From a checkpoint of a small mixture-of-experts model trained on Wikipedia: 46.7M parameters, a softmax router.
Below are experts of layer 2 (counted from 0) of a mixture-of-experts language model. Rows are named down (a neuron's output weights, with its number) and show model dimensions 0-127. Each number is 128 + 24 x the weight over its row's rms, rounded and kept within 0 to 255.
Before each expert's rows: a language model's description of what the expert responds to. This comes from a sample of Wikipedia text that the model never trained on.

# expert 6
Description: Clause-linking function words. Conjunctions, relative pronouns and complementizers such as that, which, who, where, often after said/announced or a comma.
down5 [146 116 145  97 144 159 144 136 137 108 120 115 143 138 142 104  80 121  92  97 144 128  89 123 164 151 125 112 115 137 108 122 158 126 141 162 145 160 144 137 167 151 149 146 143 113 171 150 121 151 131 135 123 137 120 145 149 160 132 152 167 163 101 124 118 131 126 150 155 155 150 107 140 120 122 183 101  64 112 141 142  67 115 151 151 128 153 155 131 114 128 137 161 142 114 104  97 154  99  74 160  85 121 118 117 107 138 122 148 121 119 184 105 145 110  99 101 111 145  86 150  97 112  91 100  97 136 144]
down6 [134 106 129 133 144 123 123 110 128 148 133 114 123  73 143 132 121 152 127 108 116  79 126 148 167 133 116 148 140 103 157 164 166 126 148 146 130 115 109 114 116 108 135 175 103 102 156 145 117 131 149 133 117 138  81 132 152 129 114 164 180 145 130 113 131 101 125 133 141  94 170 117  99 136 168 133 155 102 168 107 188  99 159 109 166 134 163 160  87 139  99 151 131 146 121 144 157 126 152  89 113 150 105 166 120 103 172 122 142 108 176 104 144 130 112  91 169 137 115 136 121 121 102 146  80 149 116 153]
down7 [158 116 133  98  76 146 132  90 154 100 121 160 136 117  87 137 149 124 173 120  64 154 131 118 104 167 189 109 107 163 106  93 120 137 146 113 105 185 122 170  90 129 121 124 143 173 159 138 135 144  92 112 134 106 131 144 139 115 113 156  92 121  76 109 126 146 148 123 132 144 140 111 154 148 155 139 152  92 148 144 129 147 151 161 149 105  80 133 158 149 142 103 108 153 132 141 137 121 133 125 163 130 110 131 119 143 130 119 124 169 123 136 108 143  96 106 151 121  90 155  86 130 124 116 111  98 128 129]
down8 [165 102 144 136 161 137 161 158 119 141 142 167 137 147 161 138 108 125  96 141 146 111 141 126 152 175 131 155 107 122 114 134 129 143 120 121 145 161 112 154 111 112  98 145 147 109 137 133 177 141  73 142 122 127 140 161 183 138 164  80 150 123 133  93  68 139  85 133 129 156 126 132 128 115 110  78  94 164 125 109 108 131 104  91 111 141 170 114 122 149 114 112 117 169 136 152 169 132 160 130 151 124 105 117 121 122 126 148 142 159 139 117 149 124 180 172 159  96 140 107 145 120 143 141 143 159  92 112]
down9 [139 122 184 171 118 123 150 171 139 157 143 111 160 106 135 105 123 149 103 120 106 156 134 128 128 104 134 144 160  85 146 125 150 100 116 149 100 119 154 115  84 148 123 117 120 119  97  88 119 126 118 113  85 115 139 160 152 148 145 139  99 154 149 142  95  93 141 112 111 133 145 115 154 108  87 129 127 173 131 123 132 147 133 112 121 123 169 164 147 104 128  90 121 183 152 130 131 108  84 141 115  92 103 111 122  71 182 140 124 127 133 133 125 118 114 123 121 166 152 151 150 173 124  83  85 152 134 160]
down10 [143 143 148 101 137 146 121 175 155 110 161 120 144 129 150  88 112 126 124 134 143 145 127 130 133 122 106  70  78 160 121 147 100 107 159 152 114 140 210  95  90 150 151 145 136 159 114 141 121 124  87  94 119 121 104 121 143 112 112 133 109 101 165 102 136 152 130 102  97 146 141 138 117 164 148 160 107 135 184 168 166 135 120 126 124 127 164 187 122 130 153 149 122  98 145 129 121 139 102 149 165 127 154 139 137  97 177 147 146 160 140 131 114  96 133  95 126 135 148 142 122  97 154 117 136 115 111 123]
down11 [116 138 149 158 127 107  96 100 125 150 115 152 122  95 118  83 107 132 153  86 139 143 125 133 127 169 130 132 133 134 151 126 130 113 134 136 146 124 154  85  60 172 161 127 104 140 122 109  92 127 103 125 136 143  77 153  85  92 134 180 119 117 125 121 138 131 135 139 117 140  93 106 122 139 146 139 131 124  81  84 187 124 128 160 187 104 133 174 146 117 163 138 158 119 136 118 120 146 117  91 110 100 122  90 131 133 124 138 112 140 137 136 134 103 139 101 129 115 101 134  80 166 128 115 180 162 141 135]
down12 [142 172 164 160 174  94 128  90 113  94 180 132 136 152 146 124 106 130 128 164 147 161  98 103 146 116  93 143 148 164 116 154 169 138  83 152 142 126 136  97 161 110 104  92 136  83 156 109 123 147 151 133 128 129 152 133 130 110 135 122 115 130 126 128 165 125 178 132 119 142 142 122 119 139 133 126 173 151 142 117 167 146 101  78 114 112 126 109 134 111 137 133 136 125 121 150 160 121 163 107 130 122 118 111 144 118 134  90 143 116 121 153 150 134 147 140 109 115  78 121 173 123 172 177 106  67  97 121]
down13 [131 146 198 106 148 159 166 121 106  78 106 118 111 102 116 118  83 147 148 137 108 108  87  93 105 150 146 123 153 126 144 163 152 140 150 165 121 126 142 146 150 119 122 144 140  87 114 115 139 103 125 148 188  73 143 157 133 118 118 149 155 152 133 154  78 184 123 156 122 179 144 137 158 129 104 162 104 136 118 105 121 111 118 121 163 134 140 101  94 106 108 152 120 167 140 144 105 159 130 157 127 137 106 132 118 120 104  79 113 122 141 114 156 110 165 132 163 142 155 125 130 131 122 123 113 140 123 144]
down14 [109  65 117  96 166 124 129 159 136 165 145  78 106 143 131 140  74 122 116 117 163 132 155 151 133 141 146 136 159 145 115 156 100 145 125 140 113 108 105 126 162 130 116 141 172 138  93 104 186 126 121  80 136 161 157 137  82 138 128 109 117  94  95 159 138 112 112 117 117 144 122 119 119 142 159  67 126 113 160 126 129 123 115 125 118 127 138 100 145 182 102 127 104 115 149  93 109 111 174 136 165 139 142 141 116  98 113 144 112 106 132 122 143 117 133 170 118  88 134 126  69 113 108 151 126 119 131 133]
down15 [174 119 145 116  99  70 132 103 133 121 179 135  92  99 161 136 128 109 142 107 151 126 112 167 109 104 130 134 124 157 133 110 132 123 151  98 124 114  92 104 157 113 119 125 155 164 115 127  92 138 133 130 117 123 138 122 123 137 138 112 125 158 146 125 140 134 133 124  96  79 142 130  91 137  68 109 124  35 140 104 145 128 126  89 165 135 140 141 139 169  97 176 158 153 135 133 105 137 128 177 152 133 123 134 107  96 168  97  94 130 165 109 121 122  92 119 124 143 167 130 109 134 115 120 136 150 111 146]
down16 [151 156 133 103 143 131 162 122 104 126 157 135 128 125 157 137 117 147 139 162 138 160 166 101 158 133 153 152 153 131 152 110 148 128 117 107 129 109 161 158 148 115 100 193 120 133 116 130 168 135 137 179 149  57 183 122 109 119 132 109 140 173 141 137 141 158 125 139 140 138 119 126 120 134 101  84 162 133 124 104 145 108  97 152 182 116 170 119 169 165 155 138  98 111 104 130 115 113 131 144 169 130  87 103 144 145 105 174 143 108 146 148 132 103 133 137 105 111 143 129 100 137 158 151 131 113 144  94]
down17 [140 101 134 100  96 154  99 177 106 108 120 128 126 163 108 166 113 106 127  93 144 150 133 101 137 101 125 169 154 158 124 127 121 128  91 144 139 129 131 201 121 151 123 112 128  88 112 153 180 144 165 114 145 141 157 153  81 175 111 136 126 136 148 146  95 104 141 114 125 150 122 129 143 132 110 142 141 158 146  97 129 145 169 156 126 108  84 101 165 121 158 121 139 100 133 135  92  96 154 110  84  95 149 172 141 121 123 139 109 147 147 119 160 124 115 178 141 142 108 174 108 137 146 120 141 121 129 109]
down18 [142  80 138 108  86 143 155 118 157 120 109 140 116 109 132 157 128 106 132 116  97 140 113 163 138 127 167 101 157 151 127 100  70 133 170 133 124 125 153 133 137 127 109 153 110 176 136 116 113 109 163  94 171 127  91 138 127 133 124 132 127 103 148 138 106 125 156 102 123 139 110 152 139 134 140 104 126 143  90 147 124 155 124 141 163 142 103 131 103 134  89 101 132 130 132  94 117 129  95 164 122 166 109 151 175  97 124 108 141 182  95 112 127 119  95 136 127 113 151 186  88 149  71 110 157 159 145 166]
down19 [117 109 132 139 146 152  96 125 143  93 119 111 120 118 182 122  95 154 146 133 115 177 144 101 114 150 113 161 122 114 137 120 134 136 130 116 167  96 120 166 108 158 107 137 150 101  96 146 159  93 115 133 115  87 140 129 149 136 177  90 148 115 110 167 150 123 149 116 106 166 142  53 116 126 123 103 143 185 128 133 117 127 125 119 136 121 128 130 126 109  88 147 124  53 145 112 159  93 123 126 122 152  90 131 127  97 136 150 132 102 107 145 111 160 180 143 115 115 118 108 157 124 117 148  84 127 108 110]
down20 [132 124 135 135 104 114 106 153 158 144 129 118 132 148 125 176 145  92 118 170  88 127  91 139 137 141 139  89  78 128 135 119 154 116 116  93 165 121 125 113 170  85 146  87 157  82 157 151  99 120 124 148 127 107 150 150 104 105  89 125 153 155 124 142 139 117  84 113 124 133 148 130 147 128 163 131 120 127 172 122 190 152 135  93 117 152 129 176 173 102 146 151 105 128 107 110 112 185 130  99 125 109 130 100 109 145 134 126 157  92 136 136 130 165 116 147 144  99 139 153 147 136 174 130  94 120 126 127]
down21 [135 127  93 121 155  89 139 152 117 126 103 147 166 149 165  82 163 120 157 157 132 103 142 136 106 106 155 171 119 139 129 114 102 128 165 110 109 133 123 142 157 104 146 128 124 116 145 141 149 112 123 133 105 137 128 115 143 109 144  99 141 128 140 102  97 117 149 115 124  79 168 158 126  87 141 178 119 101 161 108 174 148  97 132 149 119 112 143 102 132 113 157 112 137  86 132 128 168 148 137 162 163 164 111 123 149  78  82  95 124 157 126  77 152 144 143 133 146 138 144 131 114 152 119 164 164  79 154]

# expert 54
Description: Plural and noun suffixes. Noun-ending suffixes like -ions, -ations, -ments, -ics, plural -s, usually before of, and or a comma.
down0 [137 111 135 118 139 161 124  86 102 173 141 126 135 136  94  88 111 158  90 131  99 134 124 122 118 127 125 111 113 127 101 129 107 136 155 140 185 121  73 119 120 111  94 127 134 130 166 111  95 159 169 135 125 160 153 151 147 108 130  87 158  88  95 131  66 104 131 143 114 140 134 124 127  68 142 139 146 141 116 135 120 105  65 142 120 128 128 147 160 131 118 115 156 115 116 125 102 130 108  67  83 118  99 104 128 156 118 117 137  96  92 122 133 143 147 102 122 127  89 139 130 147 104 118 143 127  77 104]
down1 [116 135 133  75 116 113 121 104 139 119  94 133 138 136 162 102  78 134 132 133 116  86 105 142 148 129 118 158 157  94 116 129 151 131 125 135 192 119 110 125 149 139 163 124 102 136  74 125 142 106 110 115  92  63 131 124 144 115 160  87 137 134 101 138 147 152 134 135 153 138 137 139 155 101  95 107 116 129 123 121 157 119  83 114 155 134 110 157 103 164 128 134 101 129 100 117 203 117 114  93 122 105 107 136 136 154 126 132 111  68  99 121 153 137 171 111  91 172  95 116 128 118 130 149 114 154 126 126]
down2 [134 102 162 117 125 165  97 105 117 141 150  58 147  89 125  90 134 152 120  81 118 117 115 165 117 105 155  84 137 153 107 117 148  79 149 145 120 144 110 137 144 146 117 104 122 118 123 180 128 143 122 163 114 167 137 146 133 112 100 126 149 154 119 124 129 168 149 122 168 129 118 118  89  75 176  99 123 119 138 154 149 137 111 118 126 110  82 135 112 140 110  93 132 107 140 121 145 122 181 114 119 105 126 107  90 113 120 140  93 136 108  72 111 140 103 133  92 132  75 151 106 129 138 132 136 125 155 130]
down3 [141 107 132  92 108 186 127 154 117  94 110 140 150 146 122 136 176 115 111 107 162 124 107 113  99 117 175 106 138 149 151 112 110 112 113 134 152 140 180 122 139  93  85 156 151 131 146 122 130 127 106  99 117 124 139 115 134 134 133 202 112 157 136 145 140 172 118 146 115  99 121 103 188 107  92  96 121 141 157 137 138 131 113 160 136 140 126 168 113 175 126 109 100 115 126 132 125 107 109 106 144 102 132 143  91  88  84 144 126 152 100 119  95 123 102 158 131 138 128 102 102 133 127 156 108 143 188 129]
down4 [ 97 117  79 172 167 160 105 127 134  93  89 116 140 105 123 126 143 108 153 179 182 108 103 118 135 131 134 117 140  89 105 155 117 116 133  80 131 112  98 142 156 124 106 129 118 126 101 164 110 106 128 122 171 140 104 138 150 103 126 148 133 139  71 158 142 127 107 111 128  95 138 140 145 121  84 105 149 138 108 141 103 138 102 134 157 104 105  98  82 158 148 122 181 118 138 125 169  97  96 156 169 123 171 134  99 164 106 136 127 121 148 138 161 128 127  99 119 127 133 144 160 102 113 116  89 122 134 144]
down5 [136 161 103 147 144 116 149 134 117 140 132  97 123 165  97 117 126 117 105 144 146 117 181 100 160 134 116 124 134 133 110  90 158 155 106 104 143 151 154  76 113 185 140 106 103  90  86 147 154 107 138 130 146  90 106 130  82 108 153 147 116 116 144 149 147 126  93 115 127 155 157 130 110 116 204 111 125 116 148 118 134 119 149 140 119 140 114 110 133 142 115 112 137 104 101 119 137 124 156 127 107 132 178  62 123 123 162 176 121 155 130 141 139 151  81 147 131  91 140 120 119 141 147  95  77 122 121 113]
down6 [131 144 167 135 164 149  99  99 114 102 120 192 172 119 120 163 148 113 142 108  94 124 112 141 136 126 128 149 129 148 169 123 134  87 108 121 102 104 132 186 145 156 118 143  91 127 133 145  85 123 133  99 132 162  96 119 132 127 107 164 112  98 130 133 143 112 113  99 134 110 174 100 153 136 136 162 120 124 103 149 186  89 116 139 110 104 117 122 143  92 154 160 161 142 140 129  96 117 165 142 108 124 172 120 114 110  92 135 150 146 130 136 126 113  97 114  91 115  93 143 185 110 124 124 155 114 127 162]
down7 [102 123 158 104 122 134 147 113 147 139 123 104 119 158 102 134 101 140 124 176 130 172 123  93 145 157 149 138 140 119 121 159 148 134 139 151 101 149 144 170 136 148  96 128 111 150 145 146 100 201 171 145 156 130 116 119 146 144 127 115 141  97 149 130 166 144 119 154 123 203 145 117  73 144 175 100 171 101 126 150 122 116  89 139 135 104 163 109 101  67  91 131 118 145 132 145 131 170 144 120 125 164 107 141 129 156 100 117 106 119 148 109 140 125 135 145 147 131 116 138 102 126 143 101 121 123 141  86]
down8 [110  83 156 100 143 103 148 142 159  95 164  85  90 108 139 153 103 133 152 140  76 119 164 109 125 150 124 143 156 150 134 161 136 120 144 147 139  90 128 149 125 114 109 133 106 110 104 117 143  95  90 103 158 119 132 134 109 103 148 119  95 117 127 168 132 134 124 119 118 133 141 167 126 124 104 109 118 159 121  82 140 172 148 114 146 116 114 182 190 159 123 102  93 128 176 114  95 136 122 130 145 118 139 101 145 144 138 152 102 114 113 121 140 155 137 152 156 165  80 121 139 130 162 150  96  75 137 130]
down9 [146 109 145 139 107 108 149 171 111 144 128 138 130 127 134 112 144 137 121  89 127 126 176 119 114  97 121 150 125 107 138 131 109 113 110 106 109 126 161 114 122 185 105 130 146 146 158 131 142 179 146 210 127 123 124  99 129 103 126 144 145 141 143 144 202  72 152 133 146  99 111 120 100 139 136 151 123 122 127 107 155  88 142 137 101 109 142  92 117 165 156 169 100 141 110 157 143 141 165 123 170 161 127 101 141 154 166 147 123 123 168 148 122 144 147 106 116  83 143 103 136 127 149 108 126 134 102 158]
down10 [152  97 101 110 134  98 136 115 130 100 155 154 119 138 110 127 117 159 142 105 115 102 101 184 115 123 137  84 137 123 124 104  97 130 130 110 146 175 133 133 116 171 124 112 124 120  65 136 179 167 113 125 116  89 167  68 123 127 120 103  99 134 122 150 149 145 132  92 156  87 107 119 159 120 132 143 103 111 191 123 114 140 125 150 111 132  90  82 130 100 121  85 168 142 167 123 130  92 120 118 155 157 111 130 105 128 128  92 130 144 141 123 146 136 103 127 144 114 131 123 170 109 117 114 132  74 124 131]
down11 [125 120 128 116 149 150 177 121 107 140 163 146 118 173 135  86 153 146 116 143 105 133 108 114 136 116 110 147 164  85 148 124 124 133 103 110  97 120  83 125 154 130 144 139 109 115 140 107  80 124 169  93 113  97 131 139 126 125 135 119 109 131 187 123 110 138 135 131 130 165 117 121 148 137 175 146 109 127 141 116 139 142  92 149 126  94 191  85 153  99 111 102 113 145 124 150 130 155 155 152 131  92 149 159 148  94 160 126 102 140  95 118  92 167 132 127  75 138 143  78  90 130 119 113 103 134 101  93]
down12 [116 161 144 102 128 112 125 117 169 104 106 152 121 164 120 125 120 155  99 139 129 110 123 106 121 111 134  90 144 125 132 142 140 142 134 139 114 120 182 107 113 202 118 154  97 146 159 122  97 127  70 159 117 140 113 130 116 134 141 170 120 116 130 130 118  90 111 119 165 147 107 113 110 171 135 114 117 108 126  96 169 105  98 122 103 116 166 106 193  95 154  87 103 157 114 130 157 158 151 127 157 119 140 128 126 156  76 122 112 141 133 117 110 159 137 134 161 115  57 133 158 107 136 124 119 117 115 132]
down13 [126 102 130 135 126 149 113  95 128 140 130 119 129 138 144 199 153 108 152 104 153 134 157 191 150 123 114 190 148 128 146 178  94 149 179 124 183  76 145 133 138 138 164 108 136 149  99 105 190 135 127 114 127 127 143  89 154 126 123 116 140 140 134 111  98 159  87 137 121 125 125 134  56 123 112 120 117 124 113 129 108 133 130 149 147 117 103 152 118 164 167 132  63 121 138 128 105 136 148 134 109 122 121 129 140 157 154 124 101 115 137 135 180 146 131 146 124 129 110 139 130 111 117 106 141 115 122 138]
down14 [175 122 133 112 133  96 158 104 142 134 142 119 121 115 128 147 114  85 138 113 142 121 127 134 144  94 114 137  75 152  78 135  73  94 136 156  77 130 171 102 123 140 170 154 139 129 114 140 118 129 109 110 157 121 161 126  71 134 141 100 124 108 124 132 105 119 148 112 150 116 141 112 122 107 121 136  94 143 144 165 109 113 128 146 137 137 105 158 149 119 123 122  83 121 141 129 115 148 144 140 162  81 121  80 169 142 145 145 118 164 133 122 136 102 102 163 191  94 127 144 145 111  92 141 107  86  77 120]
down15 [114  88 136 149 141 108 107 115 181  74 125 104 160 121 162 140 141 132 131 141  96 127 128 134 133 118 144 130 130 116 116 170 121 159 139 110 129 116 136 142 123 142  81 165 132 148 141 107  82 123 110 125 140  94 117 146 129 111 139 155 107 151  99 154 112 121 154  99 132 139  65 112 139 140 118 170 128 133 143  64 132 156 134 126  70 101 119 157 133 112 132 128 135 187  80 128 102 164 134 113 111 117 132 184  94 130 103 135 127 167 140 139 145 146 150 105 136 137 115 183 140 129 131 142 115 128 179 162]
down16 [144 119 121 105 153 162 101 101 130 141 141 115 153 141 148  69 127 128 116 136 166 135 142 104  95  87 139 106 126  96 107 176  90 139 117 127 130 127 126 142 142 148 101 133  96 107 122 130 132 100 106 112 133 135 130  95  92 116 115  62 129  97 122 159  90 113 128  99  86 130 123 118 101  89 157 134 136 102 166 159 128  81 151 134  91 107 129 146 127 139 126 130 150 125 154 159 160 159 178 150 139 134 135  83 136 141 159 141 122 149 134 112  84 138 113 142 119 129 137 137 201 110 133 143 110 117  77 150]

# expert 30
Description: Word endings and adverbs. Closing suffixes like -ly, -ine, -ate, -ative, plus frequency adverbs such as sometimes, often, also, originally.
down1 [158 155 132 114 139 150 143 155 102 167 167 101 105 149 110 129 148 125  93 159  94 117  99  96 136 120 117 120 171 132 118 117 162  91 143 144  81 128 135 150 146 172 145 152 140 180 106 105 157 115 126 170  90 121 122 111 132 140 111 101 174 126 115 137 141 161 164 143 122 159 152 120 104 124 139 139 126  99 117 139 134  86 135  96 119 141 103  97 139 125 148 145 132 119 110  95 112 135  98 104 131 118 133 121 100 150 127 138 120  98 124 120 127  87 119 117 120  95 178  88  63 106 132 119 163 137 155  66]
down2 [165 109  99 143 175 126 147  95  83 134 162  75  75 123 151 115  76 107 128 146 121  94 129 143 103 148 129 101 134 133 113 163 172 157 118 117  97 144 124 119 157 131 102  97 158 138 143 149  93 127 144 117  93 114 111 147 123 138 110 140 142 140 114 116 146 108 129 117 183 115 145  85  88 148 156 131 153  93  60 127 149 155 121 126 141 165 102 108 131 150 107 154 129 133 129 107 116 101 101 113 166 152 105 101 114 131 133 116 170 151 130 130 115 143 131 153 115 165 127 113 123 134 170  96  92 113 113 138]
down3 [154 148 135 133 127 131 122 134 124 130 127 165 137 136 142 167 118 131 154 133 139  97 109 177 104 107 115 129  94 145 112 105 159 121 124  82 105  95 112 159 112 162 161 136 141 102 146 155 102 171 148 154 140 116 116 118 151 124 132 142 114 109  94 178  89 140 153 141 188 122  90 125 124 133 144 155  80 120 125 150 141 104  81 106 131 133 106 169 156  84  78 108 161 142 143 152 144 102 113 117 183 128 150 103 101  98 122 109  98 140 153 138 128 104 161 105 133 145  83 143 142 155 105 132 144 142 141 100]
down4 [147 119 100 109 155 127 138 112 179 109 123 103 111 141 123 118 118 136 113 132 172 129 148 115  98  94 164 150 133 138 103 135  97 100 121 144  99 162 122 138 144  87 153 111 120  83 126 136 116  93 136 119 101 156 165 106 107 138 126 109 140 129 179 105 111 163 157  93  75 133 137 126 124  87 172 130 129 103 119 122 177 115 167 132 129 155 139 132 162  90 131 122 187 119 111 124 159 158 105 171 106 142 125  70 145 110 156 139 132 168 106 148 105 136  98 131 122 116 122 158 129 119 134 126 161  81 143 135]
down5 [126  77 113 107 145 174 109  94 151  96 153 135 143 169 118 153 132 122  98 111 111 155  88  60 183 137 111 125  91 133 133 146 146 113 118 125 135 134 148 164 126 129 125 128 142 137 134 138 156 127 109 157 135 108 112 133 153 132 127 136 185 129 137  99 131 103  83 129 168 167 133 138 141 131  99 116 125 134 125 129  90 125 126 115 159 112 123 140  75 124 141 116 114 156 146 142 128 136 120 131 131  88  95 145 110 122 116 173 145 121 194 114 107 121 162 159 114 124  96 118  96 123 183 125 100  86 167 115]
down6 [114 128 132 122 138 167 114 145 102 130 145 166 114 151 168 132 128 133 151 160 118 124 129 110 147 235 114 108 162 100 122 141 103 123 105 150 137 132 123 151 118  91  98 120 173 126 118  91 130 135 104  86 130 126 132 116 137 161 123 129 151 131 132 142 119 170 126 117 164 152 147 130 169 109 147 107 147 100 136 114 153 133 140 168 134 153 160 111 134 126  99 128 109 146 120 121 102 137 144 155 106 156 102 202 158 161 150 157 160 134 112 111 112 118 131 187 134 112 148 128 119 132 119 106 176 134 108 159]
down7 [132  91 148 129 120 138 148 105 127 101  94 120 154 134 136  87 175 139 101 110 118 152 152 156 141 131  91 132 150 107 146 145 108 113 128 144 148 150 128 150 127 130 134 185  97 125 106 155 104 144 129 114 105 149 136 117 168 126 119 109 126 149 151 112 161 118 143 139 136  74 134 172 134 136 114 141 180 130 127 139 130 135 122 152 143 124 138  70 147 125  91 181 102 163  96 142 157 114 153 144 112 112 127 170 140 151 156 146 134 138  87  84  97  81 158 172 116 105 126  97  91 106 125 114 172 119 154  98]
down8 [144 108  68 130 132 145 154 187 152 138 150 123 147 109 150 115 107 159 113  63 126 103 159 123 134 132 166 118 182 134  82  85 145 131 150 102 126 115 149 163 141 144 108 124 113 118 135 117 160 115 168  99 103 163 109 141 112 130 141 112 151 144 151 118 152 185 126 133 114 110  88  83 121  90  98 145 136 121 143 118 121 104  95 106 142 129 116 102 143 139 123 131 131  99 101 133  99 151 109 163 108 107 136 144 154 132 123 112 105 145 118 129 107  95  75 111 110 179 165 136 118 107 102 147 153 142 116 133]
down9 [110 100 104 144 146 134 138 134 168 180 146 156 116 140 149 125 139 142 150  96 118 146 151  69 156 107 163 134 162 108 132 178 111 133  83 125 128 115 120  96 133 152 152 124 131 106 135 154 145 109 108 138 137 140 120  61 115 157 136  77  89 121 143 122 136 106  97 103 157 141 163 125 124 113 185 120 119 123 130 145 123 144 109 131 122 119 134 112 139 141 129 146 178 127 139 115 141  96 129 138 158  82 191 139 103 103 117 103  76 149 132 122 114 123 147 118 140 163  73 140 149 100 125 146 123 160 101 118]
down10 [120 167 114 144 106 100  95 142 136 161 109 121 119 106 168 147 114 111 131 124 153 131  99 153 114 126 118 121 137 139 141 132 146 130 160  88 110 124 174 106 170 145  90 132 112 118 128  80 128 106 156 152 140 156 138 124 103 136 153  97 124  76 111 151 144 141 147 115 130 133  87 152 133 115 143 177 122 139 102 126  67 130  90 101 157 126 150 134 136 127  89  75 170  73 126 126 138 172  82  72 136 127 149  92 137 117 107 134 109  91 133  96 141 131 166 119 144 100 128 120 144 116 127 103  97 123 125 139]
down11 [134 145 164  88 145 118 145 128 153 166 146  77 147 117  99 118 102 153 141 106  84 142 145 161 120 105  96 127 141 146 117 139 150 117 116 122 106 129  87 153 126 115 129 112 144 133 143 141  82 148 150 145 143 118  79 122 112 121  92 133 127  93 124 121 176 105 120 155 112  98 130 124  81 146 167 130 145  93 120 120 162 187 136 135 123 132 128  72 137 137 126 118 121 200 111 128 145 136 142 130 105 138 160 135 146  94 125 119 168 123  95 120 121 148 120 108 115  89  89 123  72 165 138  95 151 118 115 140]
down12 [158 100 109 128 134 141 151 143 135 146 155 135 132 104 112 109  95  99 164 133  79 144 168 126 131 113 100 117 127 121 112 148 152  96 146 107  93 107 117 120 137 132 150 121 144 105 157 142  77  97 151 131 131  97 101 132 114 127 113 174 136  97 126  97  95 131  96 142 134 126  97 142 148 179  89 121 117 103 119 142 156  95 136 119 163 129  68 114 143 153 152 113 168 121 122 146 111 175 103 111 119 156 117 135 128 103 147  71 100 110 119 111 136 132  78 108  80 145 147 177 132  85 119 166 131 140 123 139]
down13 [142  97 121 116 118 174 127  94 128 150 142  99  88 124 123 119 139 149  97 109 168 113  92 104 152 111 117 138  89 168 113 140  82 139 138 167 134 101 113 140 139 140 124 162  96 108 102 135 140 106 149 145  94 152 117  80 129  85 112 128 140 123 162 138 110 123 110 105 131 150 160 141 162 109 132 150 133 151 130 108  98 123 131 127 124 147 132 128 119 102 135 180  88 166 134 129 133 152 147 160  98  87 129 134  91 101 138 115 109 124 133 141 147 206 112 140 156 148 127 130 171 126 101 155 171 130 126 185]
down14 [121 115 135 124 134 157 145 135 140 124 108 128 121 120  97 100 117 134 115 153 149 117 157 149 106 139 134 141 145 120 177 139  67 129  88 114 118 104 144 164 106 109 114 108 150 149 107 121 120 108 164 158 114 150 159 116 100 100  95 144 136 122  79 194 109 117 160 133 158 126 114 129 123 148 151 103  94 127  91 126  83 145 128 145 136 155  96 114 137 157 124 113 132 109 166 112 148 141 151 136 162 146 141  69 162 131 145 107 124 153 184 115 114 107  65  94 123 113 129 112 124 108 141  85 153 104  96  98]
down15 [128 117 128 110 147 125 108 108 125 103 174 125 136 142 168 135 163 179 156 140 140  61 139 145 147 124 100 151 171 121 112 105 155 146 153 124 122 122 124 108 105 144 146 113 128  97 130 141 146 108 154  84 138 164 142  87 141 183 138 133  98 118 134 121 170  97 101 125 153 136 145 166 123 152 128  83 144 108 159 141 147 102 103 126 107 119 124  83 106 157 160 124 124 102 124 124 118 147  84 139 106 130 150 121 123 168  88 123 140  82  88 121 176  92 112 140 133 129 144 162  86 106 121 146 127 130 158 145]
down16 [ 81 133 137 122 139 171 149 131  84 134 155 125 111 127 108 154  73 148 129  90  88  83 119 106 147  95 117 121 147 115 112 152 127 148 106 132 135 130 114 113  75 125 138 152 169 156 169 116 123 124 118 193 126 158 118 126 124 103 109 125 149  92 131 122 136 105 147 148 139 148 135 126  75 137 157 138 141 142 121 181 115 132 137 105  71 101 159 105 128 155 123  91 139  98 132 101 157 157 108 140 119 125 134 107 124 147 128 129  93 122 131 142 132 108 161  60 135 143 164 109 141  83 103 122 124 145 122 149]
down17 [144 108 104 131 139  92 135 135 127 145 108 183 167 141 135 134 123 118  93 108 124 183 121 122 121 114  94 204 102 166 104  80 118 152 102  95 116 109 132 112 103 132 117 135 129 133  86  90 105 164 140  89 110 140 128 135 139 139  98 148  81 120 137 125 117 135 143 146  96 122 132 126 118 102 152 122 138 112 137 123  98  99 101 130 123 153 147 152  86  87 127 125 134 159 119 154 107 136  80 140 128 137 135 129 147 132 121 135 122 114 154 115 109 173 113 163 154 116  61  94 142 174 125 116 111 135 127  78]